Below are experts of layer 4 (counted from 0) of a mixture-of-experts language model. Rows are named gate (a neuron's input weights, with its number), up (a neuron's input weights, with its number), down (a neuron's output weights, with its number) and show model dimensions 0-95. Each number is 500 + 25 x the weight over its row's rms, rounded and kept within 0 to 999. Numbers have three digits each.
Before each expert's rows: "comes after" lists some tokens at least twice as common just before its tokens as in all text. This comes from a sample of Wikipedia text that the model never trained on. Tokens count by the router's weight.

# expert 13
comes after: " |\n", "\n", ")\n", ")", ".\n", "1"
gate0:530541509507474498496470537492510517498454459492478521462534532537462488483499491533457485528496477496481463538530456507481500443531504484520493486473537499490493459469488521487481482492489481510479492478523521521500484488514513505474497474497488560499464498496510466512493505505491454523
up0:507465496508450490507477521488475551549464511489456488492483474488496491525484496488491490531539507479470476479497464553516492511519468479528541508514509512528486517477485516511520481510495468559493500461471522491509491518503522450494529529479467481473510502448545476545501524521478503487
down0:505484525514481501456418495437429495503527497491528478463522497499514494493526524460518488508462478566479522507481474537495539497488474519543511476551507480492541464504498505493483515532509498462486490510490469495475485501501477498501488488487500495547517486494488542529528452479542501495
gate1:501519545496524525547514483477507483495488480540456459526477489483464544514476476485506519510541507508498504512481476455517447493543535467484495523521485490484512543480476495469559495470487493514495538514505499514552489503507540535526489483548472563470500483502505534470481451496554505467
up1:532489521487515528526526509505497498500456535523496455484483557524476476504510517488540485464491507505478526521507473537482458479536488482517516518509499532514542509504529522442477530505456458504497469487500489511460503497504476499505449475476516517550510488475489470508515487511536498471
down1:525456462446525494492480524477486489480516493509504479508484480537480489530518495500497507526498499513516498510472504455491514506456476451515524476508498482510478540465504482512540485493508512518515480530513508517503469486512488500505503497489503456456455481483478491485498530494493521479
gate2:534557483505534491468492488458459551501532522498480487495484488501501511510551516466494523472502537501479491506497487479541525483519487483498501494494501519509508488513518482515505470511494482484503517522476455486544448474465514476502504474488502498491465545457501477540501512513469514472
up2:519488500511499517474554551488516495551464462497499485454478510501467499453505516477532488504503507480486500500480519533511473459453487522493470508512512491467501516481471532515525494560552459498513531544502510482546463496491495469526493496502497492498469506521519536537469510547456525474
down2:427547481514495494490530479507452461534498501499502456459513514511454449526475497490463416522486471492491525487503501504496506501529525485502505505485539513506466508508546479513511501529475464511499465489471477479422494550516460488510507526460455469502527481509470508481470457501504509475
gate3:486498515480524462456466464471532530522506526487532484523529499501506506495551505540502523501520478473506483497483506499473534509502509512478500532504533504496515498471509466547494526523515458545491504502466454491519542474511468484480532467524511498492499528500509513498473518448507489492
up3:535538533497503466459485508533506510520469505468513511482486483531505492482507481491553506460499505475516469519491482448520454483492518467489475472437517503506476496463504477543538501431482454500459508519502457517524487483508466515483515490451494506450474516505460488527498535508504557537
down3:505508488504485479472490515454511497507497477533504482494499505511495489477480518454496493525492513468523507507477508521525517517478517493445454499580512507473514506542461532457462509495504481499472520474505498523510490491494500515514498492521489526569483437501480562439479478516544455512
gate4:494500488469558478497509541493491567494477474505534558506508510510516543531493487522510510466498476476502425507489495534496471502538483500497489527516500468550553510498503507480507516497497501472506485534518513495525525500547499524540473538537472450498481500506512461557481511506481474494
up4:462464529468532503442444494493479477508527510473527480496487516509534524508464531508500498490495549462456487500501469495526508485500473501501474492508494504459513549495480537474539503531534527478515474511507500543495486482542494508469503515480499531504476498472509485449459509488502529494
down4:532510472497514507507489492511544487504538505507504524476490493511500528529489483470447519523471555490497549476526456506518501469486506483546521507506514526483510529494482471502491492553485483538483505535521492521527515506511501511484556455504509482530490522512463544484526451540483502495
gate5:478551508498471497487533491537531496488526481485528478493473485462506483503509509487538514468505433495483509493490552538483479475482510466473472487475547522508488482513460504482504525497455461509487511498527504526525475522506518478485497472510499492484505483500519546483508524516489486485
up5:447495520512466505515465480501486468503536485473508549509488499477514457515495521489522490495570522484497492505504478459505522477473497532509468479506500497521504484471511475546470517510509496480510482500511464484504450515468492477528500513467520494428541474474535550511502512496495486495
down5:486489466512478523525498529473502509515513526460508549476493454432550531498538526501462540502483517481518468478495504504519511520428476491516483526478531488472519462507507511522527518461516490502482531469454518498458482497533495507469458474517498460527515517457498536487528502504540500518
gate6:528537498537522512465497466536492496554510505536473492500532503491487506459479509485541500544482531527506462516519485510506544492522515493516531484509515453505507448467486467493483471483472517500480494450478492548565495493522461526518480506492526479511506511524521479497508492507522524469
up6:493459514514492483502489452468543449463507497500524492498511541487533458492524456453509520509473489529485467425495503457501516529525532484499486530467507509523506527485489507551504515524492495486481513494556493489472520527480529482498469474542564490484488486519502512486495512515522461502
down6:500498511504540533521520474507563523470488479534520522491521490494501540516488511519520505525511562500525516525520538479498508469523456468489509548495509484448507522529505472481494475521506493559511481517500493500482471482522481488538467487493462497480514500500507511541511490472551536509

# expert 14
comes after: ",", ".", "201", "200", "202", ".\n\n"
gate0:514533519505533479481524493507472488468474449511469511462503510472493449510492503536519484476494444520496501518515487453486547452443507497476514503504484531495494502510497506478520548525489481495487529515494491502515534552500520503522469525478481463542454517502496483521478493495468488490
up0:483461533555468526497513502499517468505483555473501485475531502493502498522537521465516449468505504511422519485504470501530497533540514485507546475503493495498497433488543499519515530520452503469530499451546498524522483526515508529473495487521484476513505488476527478528561484544525495466
down0:509505478521541486507492471501518535495471472511487549499532525495481479455480493535510499460492497527518492490513510459442519500382476524459498525532519497488494523486475544498509515506508503501499521512529538505491531473515487494514505486507488464462554469501515485524513534462457498493
gate1:491518542509498507506479524480473536511465541474495482512498522493528519514497472491432503496519506510493439499476497488481510520501485516511480518462505541487520506498495521511488499519486466505507495482539485490457509507496469479442497493487514534475502541509521515501537479518518499520
up1:486520496496496504531510502492501516520501504473487496551505474484481493479503498452535452513524461522485437483465504473515504520476539494481470533501449515491502416528510477524542538519510476522521493483512519494521474446522482560481509541497500481513513530545483522510514513496499511496
down1:502482494528502496519537538522489522478469513520465503457451535503465503532475520516500488499458564464479495519491470478470506505502516516524510500462470446488498513487528510499457511519437499503510535515524514506538519527507493466491504524519508515466464466470460457565508485466505489493
gate2:499475490505502517493431543510517499510484469488516481552553522487523484475527519486516464503534524491472499495537468479523483455503488481526474519542514455506444478524497558486529513497520496532520534511478538529500444500499481462544506509510473499485519479514500482553560557490519484508
up2:486538520499474501494495478516478502513452480502543499492517541459517484474516505557516524556480479513488535474465467502454510494477552522490504504440513489462493522488508488496501506529475505532511511474518479524528488490497483454521539529460480498472516492434509514479486514502493553465
down2:507514507502513480520466489461560509471487503513507515506507520533467510483491550479509485506511541540476490484520500467491494502498520533494509545510513551522494537490484497516515478511457531514459503512504510516523492501488462470514515528554506468496482457495509480507496547517481465539
gate3:509447556529495482493549504525521487519518522483510526518502484493477510501513473480517554462537491520530520487472501560530491499492507519536492475456502525493495535505504446506523514507477485492449512529494492482482492476481526517514501483544501491512517512517530476502547566522513507485
up3:497554497537538509468484505498514495490504505506505500499519500484450527465527558481504528432554483521505530507475498503491492495526488472478491509457485503467492512489493544503491474500493504528513531480521537484484516487453503516458510455441499462488515523490507523508527484490485451536
down3:507530455505480512526500513489564476505463504521497493488481470515472507505479500482511511467509540564470465484481496520472491497523441490516536484513481487553544520484509530481469537516500494490533445462469534529486503508534465510518525507460543516491524516508585526492492512515496536491
gate4:502477491516532496535514519537496520519500474493487534548488515508510479479525449474484506532517486499485521528530526518529512494451492513468489496479526511511514540477496468532568531489489488498464522511496532508484505504509550512534490503551447522526512481462485462442509520467505532524
up4:517500527489524480522488492483454496522503455472475502514461461493485542557529450492498539485538477501527523500483522520544525466464501507487499494510480526483517498454505498504545518482473534496510542490556518472491524476496570508517535456526435528502498424470481451516486537481506484505
down4:467482538515520513503545511489488497465489476494524516529481505462519518498534482479527464497496485468465527479509526454473458468523478472506501505505516472510480477484505480517520541501416519560499517501528506481484481440508500508515493471501475512475513489490466458514473490468486506453
gate5:497479505464538490515480551468521515508524497487494465503490509504545479474486469518493513462523460530497455475542494487480462494509497517506515501530469474479481530502448514500493459446541493494527480525511497502536505483491529476507508491509494495513479563538507516522468522469508539489
up5:505522494499490549476495534483534528535512471508534497479523483490489474503530448458524516479523495513485517538525454495519504436455480508436517452516515497541501498482496481540507505454479488501523452509493537485514482480544506474518476471502500491498471530523521479482535510510505542479
down5:509503477483511497467540500489494535512525484503499498497503495458504470480497519519493501495469564505474513472460527479520492485485451494496488485525495477462468510509452479463482486445484521468526495544501531487504564482495480512480460478509486509495492590503513509485455488505508498518
gate6:461484484538476536477536519519496533513453490488498509484517531441497511508467486569538466515489473508529491493484487574502522470499478503480525531481486476491480532506442479441474521492492466526533516472527450516518455513530503514479487519529508537541515506492481499476519516460533500449
up6:502480529538467487511520532497489522490510466506455480563523479510462475524495517499540463494474527525530442496486516519468525530460498492440525491496487533481518489494508491497521524506526497509533540485501468471586508493532500507520511539481489505554525573487468510503508505486503471504
down6:500497457484531467494477498507508475500487479495480527515477505475512486515570496500506518453484524441502505536527459531520481451466529497493527512518489485489528504516496496494480491515477534502476462515543507490453512510481497493485457505517503489502502439501476504522534508518485474466

# expert 15
comes after: " ", "\"", " (", "1", ")", "7"
gate0:489533468500533496463495483541517505489480508546484508466522509502519500482516498516461553535483480453535468519543496496476490465537500473496496478520503532478539480507516511509524502525526480511501550495549511506478496483494497475495542456508445504544503468501487480533515548496453470546
up0:529520437486520510492481498513507499531521519510481492511479502525449533509517515476487506529580472475533531518480533509497484510514545485478472489521537497477495461502471479488505480501560488512432480483509493495511561502536483491508483478472512530534470523503511493476507504508475518488
down0:509477547510463516493522454450483508474518471476478524510480496475510452476507524467484505500501544495473482525517503514479533500497499534449556502490521478496496514497526469447507511477479469500517507559493508536459458492527479536535455491496474518476508485494517512455493504506530518517
gate1:495556475539487430539525497452516534503505498475468470497479501508471536524513502499495492504512552537521462506532518507508516519455515531470538511508472475432485453524493529498508532500515496492490489475484518466508497485533467502498526481531564527505522492503471505483509491442506502504
up1:524491532470484495428499550504476477515516475500494526543546480546537478499524556539472500542496496514496472507485501464489494500530452505494525537515492516507479516481525454491495510484505525521500504522485507469503499523437477486526503482502502515489490531440523494485534491520505506526
down1:492532481505524497489451478450464499527479534493486478473495463504463513499527492471519522525513555492562483495506501533496476530495512512513523487519460488440503484547522491519495483488509506493464479529513512456500557489505486535498530481481497495516497508491529481506467513472532467545
gate2:510487488490491503521511525464511510537502532451494507500513469486529463469489477484482509435524558496467483527498522476546492520487475526513518461515525494503518472500505481530484519502512499500458532494487478468450498475471519579509492463543468562489422478504521521527513508509501509511
up2:514493506481504453491502491511536523508447502494527487520524507484505469554484447508485524456476517559503489529472444478503529520483490471454466478516483488474479453460483500525490488473516558478483500484488478477502518517431532488480480492475502544476490489496533478491503515506513459492
down2:471478527487471436494492536457487475503472504507497468517490492503503522493527505474518519515477483494526508543471486510499486469495535549511463533481483496515480519486513518562538495500523513496487453479476509532494509487506507467497503511486513512532447499495487499496509499516498505516
gate3:509489563507476501521493473482510483489459514473495500520496493497483514468498521476589499509528501480530490524463480496493487462470472482515506474550503509482515472489511482495502550523513517485518504484567454488471509478461527489491492519520486541453486469506499499471501532465497486518
up3:524516479495501490491512473525511514446531505506535529517448518475503498492529480501523495482552483497526510486487523497464521492500501526492487492527538503523559519471476516510487517476541504490542455465522491481522510435497484544500488465486464496496476491515510487432473518480486522521
down3:448470520506478484531507529506476504492507557460458493521504473509526538499506485490506473476512470460474496476521523491534488501482491496455484479504488517508467518499481434474485484493512529543505516496519501456507499505526509514503547501465442502503453495507523515509492513479561509525
gate4:510485510509553466501536489487504542503486530518542522536479486494497512527488519558532516519542503499493494513537483481506525506539473525496523530526498511501490494496516485502469489536487458520509520523547510516486482490505503508463546524491485471511490462470509500487508508467486484464
up4:474487502491483529491509508506534531494510460477484469497509490526502505518521472481508489517487514477470446481492520496515509527493509456477506507571477501516512542443477481487464487529540512498485511516471479493519505487510498513474502476490484499499563527529482478523567562503474507536
down4:501517493481521532511503495470497461530501539521478516523411518456490504531511484497504496476465445510461520499495499514505522492522473486503488470470516484511488494526523495452484481524508531575402498488470510452495501489528496486523539483513501482532550505522544470494514479480484484487
gate5:498468527457508502551546533519527504529521514489508503520502483519533512496516522494494505501487557499504491458498475508483483484468447528494473432515528521511521512478508465529455456448510572459444521517520451479469501517485519478483513473475555502520521483520488493491469488475486502533
up5:501531480484446513554519525528524528440489503488524506510479494518516504460540535531528481550512499454493508496488463501465514530497508514507475517518475520514511447464511453488497470504505533498512503478469521515494452508489522498487463485510498546533536460473480506490527490521479501469
down5:501494526491513528521515513501488493498515547513518477477518510515515537531478470459472494457448506500515501446513488495493461450457506549504479515485509489497520487501484503506510533446508479519504536520502464445500504488532488468511457514510479478509466528506518500524473526450481530469
gate6:520491492504501517469500496538508508527502487506472482536526515427490491501556488523456506497488475491517508532489494501513484542468471501480488482536489471489501506499483515536454510524483510504507553520448515505505516508514453486531491556532480511487516503526496507453536501503494495486
up6:518489495512477506513519517520462508482529529478508506461513520518503464504488508525471524484519529521513492485515480522464503495491532510522485540502469494489452546482498510489495430496482503467522465517514493501534524471482480520502519490450496462475458520520531482513511487512530455512
down6:494499496500494519446466487505501464508480552508496469490558483498515490493491556434475554531489489479498492490475510491493470505502422462501513500512513497491508493493487498469515471482507479511493500523487480521536466504470534500519507473503522529483431515483500506504493481489495500505

# expert 8
comes after: " the", " a", " of", " with", " in", " for"
gate0:510517424492522440475474507522470547462510510501497512500484541523483540530513515510449490475561465524514475502472464495509526475501515501540490489521523521520479487464477480497501542491505520471502541529516520515533498513473469499476501447502503487535467464488507522471541523507489567505
up0:522501527510495489483500537473525494482534527524551493458526532481547494535498505477493514491488476477494451498501509499476477513511471503507475490495485482540512506493523471441460490481499485431457474525497484480490505497525515472514507436489512494518476510533535487505485524504558516506
down0:496486524490483504574497505509482513544492468483477512513500555524519514468504537479506496542467514484481497487491525523515486512449547515491501463475472498499492478561476508516495521490570510500475527491490470493476548525511462506523467513486526506539491544516475482510505514506504494497
gate1:490497504485554523533503507504521496497540489510509480535486507438518463481525509514489479521475516495529499482500488529508520462482485503531492529489515503506505503485517527483523463486509524496479519503495500486440468513502507503483515495509493481464535516485535454511522536521500544518
up1:497479510482535525431515529462470503527510516457519521460480493534483497457467543488546552502460492496525539484495456536482460489496513494470482533461525497471503474499523489496532501489498527499490501516507522502496501469477496470499537480473495491482486448514480501539495495535510493464
down1:493456475517488505480469507440483488493498503500463510538521507542526561516510483523484485477516495481497555523485492494466468521506470445503502467513507509484474495470539512506478495525504535519489465507525497466541515506467482514494539490489523537502518520469519484520466496530500501493
gate2:479505511501509515472476542523556524488504530514515503501500513540501473504510513472498514537460482532515497505483542493532467465503502518500482540521518516502516494505512526510498482504520504486526514515446516515559452470473487500512485467472514503497469517508515479472484503542516482576
up2:500505520520545493493488462523488484470505526481480514515470511482500481504497490505528504485494452476468513521514475498460481481488552486509542503452490456510520535541508493499497535520541479507506513493543532463468516473508471522462497547483485528488505494485467568513492530498484512483
down2:561518537475500472487556460528472499516497539529475495464505485527474500522510499482438459495498476492491495535496454472481474522471476509530532510469479473494507475504529477542497499441525534489478481470527494489501501519531495502454487501515504488507545538514480475501522492511455485507
gate3:469519496479516498495493460488471489459519497526518532493516519498530496487569473517471490515488516527475516517513545522540508540469458483527517527486523480500453526526532467505526499510512474504500519484513538533479471482481471525526569509541485458468488493461501492491518513551463481495
up3:562496478464450480525462491497488499497477493537479526463499480502494547481474497515521491508483499473485532460466501490480512475513524470513494445511496517482539467466506499496461494514511507516451475516477462508486517469519499493475475483551511511455509487454519471493524553509501500496
down3:503523502522489480502515532506487490530496497489436502527498507502507531474550534500512534490474511476508468502509489475525440504472517520510482510500487502481563491496523511542494484440497499509499458487484473467507538479500511508481513504511525469503525443525516487508521498448470519521
gate4:457507484490499477526502527493493505468523477528519527510508532532484554537500503443494499519485517533478496481526539517504490528499487481560513482457501518513498495520504515492460509503501524511494517470482493509509498542487505531554476486520456520538490507552530492490481472493466517451
up4:513501502525523492505487502480475507492464530464439507506524495537484525512475482500495454510531494459475506491501476458517537511465485536506485459503484522474474544489538482522505529509465516503539501485440475479491495460512472504515509477510520445541502507521527474515464489492560516529
down4:491505554525482481490525496488477548504487517489527491492529509451505489549546500482484519492448500437489490512508469565556532536459530513452487535532494483484558523513503485490515532489506479512525473516511459473524505495491484508507488499513522504469481489539540517505433530520508476533
gate5:483482509530501513529505510474519529526506480514459504522493477517500542500494504494463521534550482516564534496498510501530514496533462477470547463486515496489514492558526510499452528511526510517470492505501531486516484492526496534502492497499516524493512472504436520514489547442486556489
up5:490559499517456539472532499531472505474512528484472545490452497491499512487531468475502495491521445483468501503565463526497495502539504484480477499487452492515546513476482469481514475517473499495479531469487521515478501519506515519493516512498521466544511498508475486480474521475472466489
down5:494451502507481538485476469551482538547502468463499512457526481542483495454524520497497536485495476497520474502500486478527474464501537480502500533472506500504504483509480478521466498529513511498516523509462464492545470468492494509506468509493478494500469477492508511438530476484521527493
gate6:473486533474493493516526474530525430485488493474541510443516474516470519484497510469496476491499499508464498484501522480449459488495491478549534458508454522470492534511495481479491506487489515509500577481495459500515516524472478485504488445512506480493505537508469498525497523529477465466
up6:532502479514498511495488491474502502482553468501487535493487507465494503526488534482461507527493508499465461484487457533524499465539499513528504460483515504525500485472523558503481515449500523495505485493539503461487492493545523526475533495478471511517475486505482533476468532497531520450
down6:499493491528474506519450472502507508474542482498462500530500501524520491513500495521502499516498528508495503503490520501484443516490515504486502511476516470535550439518492493513516484551521492505535465480494576451514486515466513463513550533494528444467467458521544523532511524494494550551

# expert 3
comes after: "-", "–", "\n", "201", "\n\n", ":"
gate0:525546507476539508512511495491537530482500492505493469489540496479498511497482454495477520486502475484508476496494564512544522501479498547516467556494517523491506506538479476466514481526547496529518512494536500487482495452469517486552500517478512458467494523505468488469492513490508450492
up0:527483490507457494496488524544502516461457468522483471520502488493478496504509540494509496459513511533536524507520510489506521495512501496495479510507545484421530495477500492506494501481525528498493517478528520500503524474525463517494498481460469510516533511508534505480512476514477480524
down0:485472482479473468496515494523498489467543506495529526484491543487518520524529469508477453511508528473550537493471484493536492488496534492450494485508483523495500486504498508483462516482552538513495492506502501434520496488510534506490492456491497502539501511484486487524533489477543503508
gate1:502461495536466499494534487506506486502501531484492501501496493480506515446514486509510460494451515497500517503502476490466500493498511542516486498494517495490446478475540474500497502508574525479440517474548533456513481547478503472495560523502493516518529461523482492518453520509526498467
up1:466500531469488493470507511526480489525471525499476462480467487436512524528470517490535516475530474534539544542509503481485491483499468525499476518469488499497538561509470522484541499507486499534523483485449513489484482542491482484522524512538538473510507490481539482496496511489550527509
down1:535537503500504499474513500486547506521499490517481506503526526476438488510447493461505515501497438468490485465488537504528479489537532497501551518488484530513487475497522502493520523461459550460489416525519501476495514514499483481502510447489495480481481468553470517480517482487533452469
gate2:484519507461486552523508523518516538515490510499500510487486495470465517479490520491512467506520557482477442513522490485527488520463489491521498511498483508530544469525507505490535533519523469494546522486494530488502524492534515434464528502480499498515506513475505526520480492511539520487
up2:522486527478502505479483463514489505506507515484529517502508532539544505505488503505469553558536500523530505488488501515496460512521481494503509512519484476479508537471514512489516520461562457502494520500559536497499497475500468509493536481482451520477477456496501490470490526506547487525
down2:468516524481460453474512530457464492466492485490488517465480479511457509538460501537487465490513474544514478497522498523495494467505489541541488532538535501497530553516502509470520508560515508498495492471463452540542515477500496521467488544518497467511540486513514492487487482523482483501
gate3:521511542487498480481487516500486515495501503473542473492504454506511536455467492481503496537552506486516515446465523495492497460508481513496541517559506555484504498474504472489488499504508520492516482500485508482528478516533532481483503512519501460532546509519520506410500538525472532479
up3:524496532497512490473512513500484464528471492519507545511500488462557501510511525470504476485533546492481504520525490493502420496514506494493518513539541523522514522534523514496472511531499480519513482536495523462460490502497493456489505456500513514506514477478480486497502539505578523540
down3:474483480506488533490494495493530511539551491477502456506472517441479510527492542519529519524498459459480507512485502438483526539512511526533498480534504476486481495506534474499431488469490538487535540524500504472499486523488512501457503524524516452454495494470519477515493475538513496541
gate4:512524476531460527493492553493544517487490505502547476510541488502523527449554504499493495475500490485491498485510502510494504505513535515487484515486543452486488500508482544499502545513479482497515435482495489486509548508495467502509536510533495536496482472524469534472473481537529483510
up4:534501543549514526494556509504496502482521460431452489499503496528495503462519467524491484518537515467507462484483539520508455486484536491481546514507554443503478486500515507545505526463471485486538529467492531495502489479488469470497476576445482476510495488514496541533518451495490472509
down4:484490485500551497505473504488521487471469506512506514518497487534551469497461489497488486543541553493503505501499464462528466540500492499518549515478515534472523498506489485520515454465551510509486496476529470510563453510518485511546458525518513505528533490528488468487506481546517511526
gate5:507495489451493516499515446486494490508462511451549500525506578553527433489491542482521532535474518472572534467526471493499487516503516489488526508497524535511526498503500509492533528501513439521485520534477484505498547491430483508520492538510512510477540475480516514503522482507488525505
up5:497502486501493514510462532526481477527479538521525569482473557479481497475475554503453498508508537529494505496498501528545517490479486503494508487522500539514514538501496501512471480537506503481503509481494501441514530489492503477471540522504477492551488526506458497479484506493560485521
down5:502515460509485537506490519544526480511489490487494483555514545522472518533528502510522541557538498519470551509511498535494515486508510493464518497520493489501478507518493441493519490504507462541529472514524474491530520519472528467510482475448506488501512513461484515543449471513508494513
gate6:479493437500486543479467502479523486573472483495473542531503520480495534526481488501497515485506523486462489496497497481498499466481522440493486510497476469499467495516468533491517503517449502507488516468515469543531559477523461504526511485490540472442490503507458478491478528481509504483
up6:458493547523498476496525503492483506522487518501493533494499479513478456500483453487522447486507505481462456539488483513547500495517494531478496488520508496470517491486462485499524541495496532475479471512503527493501500512539480493492514458491488501511523538459527469513508509460510532462
down6:490462457488478469540486503485489524504511513470488530528501460497497497450461469469499510498509488540525519481477483513504483511514489501479506452485461509539466461505509476429488504504539541521489536498495507481509496498481485528539493518511509543495489483476521493506496501529474510490

# expert 6
comes after: " |", "|", " ", ";", ":", " in"
gate0:468473493514522500510494507473508491497465524490508516452508475528504490499488465520530513522481562533475490536448487500501514443492487486511512540480552468441498528486495534541470516505481452466511498540534503465485552471495511540508480516485517469511486526511471456495529546522460500477
up0:521496522472520521546493499569522499498499528509480514519512516529492513480495545527468477483463506452511504476516543538536480517506497516490532486494468463495518538503487477524497530491505482557511474499529529467537488456511491557489502462513470482521501491470488509506508482510521512527
down0:519512549533478499484505510503503497504495488501477488522496504485503470502499548522533494526522449476538545494490500525525545511498501539496511530502465466486453539481465530505509451468482498491530527481490452474444493510496498468540515469449493498494533501497499499525496536501488480477
gate1:508517546484480481499518463478473531518539470503511503487488512477513532519533439457537495501456555451503516474490472501519506499492523458515475507486519495470521474496499493501499506460474476513485503537482445482506484499485475506507494524535496521507517514503509467466511507447489491465
up1:501487463497483509510503491522519481507473500491508501492482495505544495505506533533480489486497465531512492484501487529590445524523517479487486550508484510499487486501455489504547468496511509469490478446453531518489527494494521510484471482533460500473518512506493510538528489557512523451
down1:505541496487503551514491483525479474485478527522486494500540542475520505494544538543496512507454509514492492485506479533474503465493534477504488512501471485500517490543480508487499478533472509485505499535476504529479512488484504531533496499513454494518485488493464540473471517543508482509
gate2:471511498517504493523508473511485484535503508503491508552525512500486482530474502443496518516528499517486480494463436508502530468539532530510482542518483510524471518512482493496464467479505514490499473499491514493483530517526519566501529503472494466476488516478503485495523524500468487513
up2:480523451478489534470538490559515479495486432508476492520476526510522503458499484523493523499535484531476504502504464470504515546514489493504503459470504499499521494516504460544520478497434508471527492485507470477487472540457492467480468471470499457471482522519508510503512495499510492495
down2:510499542494465482513486499465494512516488492484538514493522462520489496540542533495511540467482516535499470505491543511552476510457498516488512507515519486485473507489540516477503469511530508483523491501490501482544500446523476525498506514523546556501479521504509517536538488501506498479
gate3:489494480492522512486477475502512503517469491496497558525483469440457515505538484499525509484547481476504475492503519503526511494509474498460488481492497517481480510536474504520506503573513483465524505533492452512533522512503468487534512513509529484488495476538485498459549548494492491515
up3:464530522499510473519565469529525545488477520510539471494519505502516495508534472497536478489507467478544477556491516530422490547495459512495529445501494461518500507540505487509486478528505513460482508485519490490473491507497501502520523510522537516494495480503483469475490520477482495470
down3:498500439504498481478527504498507472512492515517462461452519503526505513503479546509516462491528554467519521444496494523473464479476500486506479508494507491499509543502495486503499534489551481492523486544500508522536533508536507509509519497485514483487461490502465523539425489526477494476
gate4:483439557508436536490494495507465464509479521505520498540508486446520505529510487486453502524469500500496542479512494533554465530470524523528492525532499509509484487488462518484504525470514487506535502478486519462525478560500525484493499536476485457518473506500508492483514477481483548481
up4:517469503507501482414460470518453505518471490490507485494520526533522534455486471493529534511534483471515511482527502463499481469509533482559555496462488510504498466475479515488528511516520505509493560553503520503512498454522489518502495460507495462465481500513479500505485539489526517499
down4:461521499465529520499521464510548528474568547467495500511469520500499467491510529513486452565498470536502448496495488488495528520522470515502469504482485487484483461514463504519486518480491529501531483503499497500506487547488468531509488499464479508486528475478521510513460491466440475508
gate5:472495515476435455475527520526546466496482505540488485487489477517494509502503478514502540524478530449473510465501545504498550496488509501485465466526529496508461512492488504517485488490509520496523528487467495493482502495477485481463540538513531488480510480487542506515468498476462536520
up5:528492491488539511450498486512556495498521465506518457495503487489476519447501507507459515508519496484469510499484513447508512506461525433477490476505475481493525524490482499534485527470492500483503521487550503511507540504517528490509540486515499491510494457468515468481506489507525509510
down5:508457463499479508518508474468463503493513506508517501518520520463462528520520490506526547508504469455503517515514487512471516482444494482495473514513482533503516505492555490474479493475505489513514525481491531512472470493493518489517466517513545515504535469501479517499503459556456466494
gate6:546501531504533491505462456497537486517519531476504475507489516480500483533500513455540555493496468495488516528525516485496476512544520483509517494517507476446497496515494491482493554470508520533520461466508494464493489542482515521450486449517541534552496534485534503502493490542474513509
up6:557516487491491546519527514491489446536488463497466512454500449505491510486455527474528491528492507478467464520478550545497535512489489503512492549527457490498515521512491532534511495454477487527504503501533529470524496472516493527450509523501481466513530470483471491501514530534484496522
down6:505466496497519540534460510487441506507508510495479473510506518511527490498448547482483468504475478438524480445515509511515514511478526461520461496553504507499490502475476472484516497519472501494518537483478523478533500479497513507522533473482495478502499479519486461518512536568506516507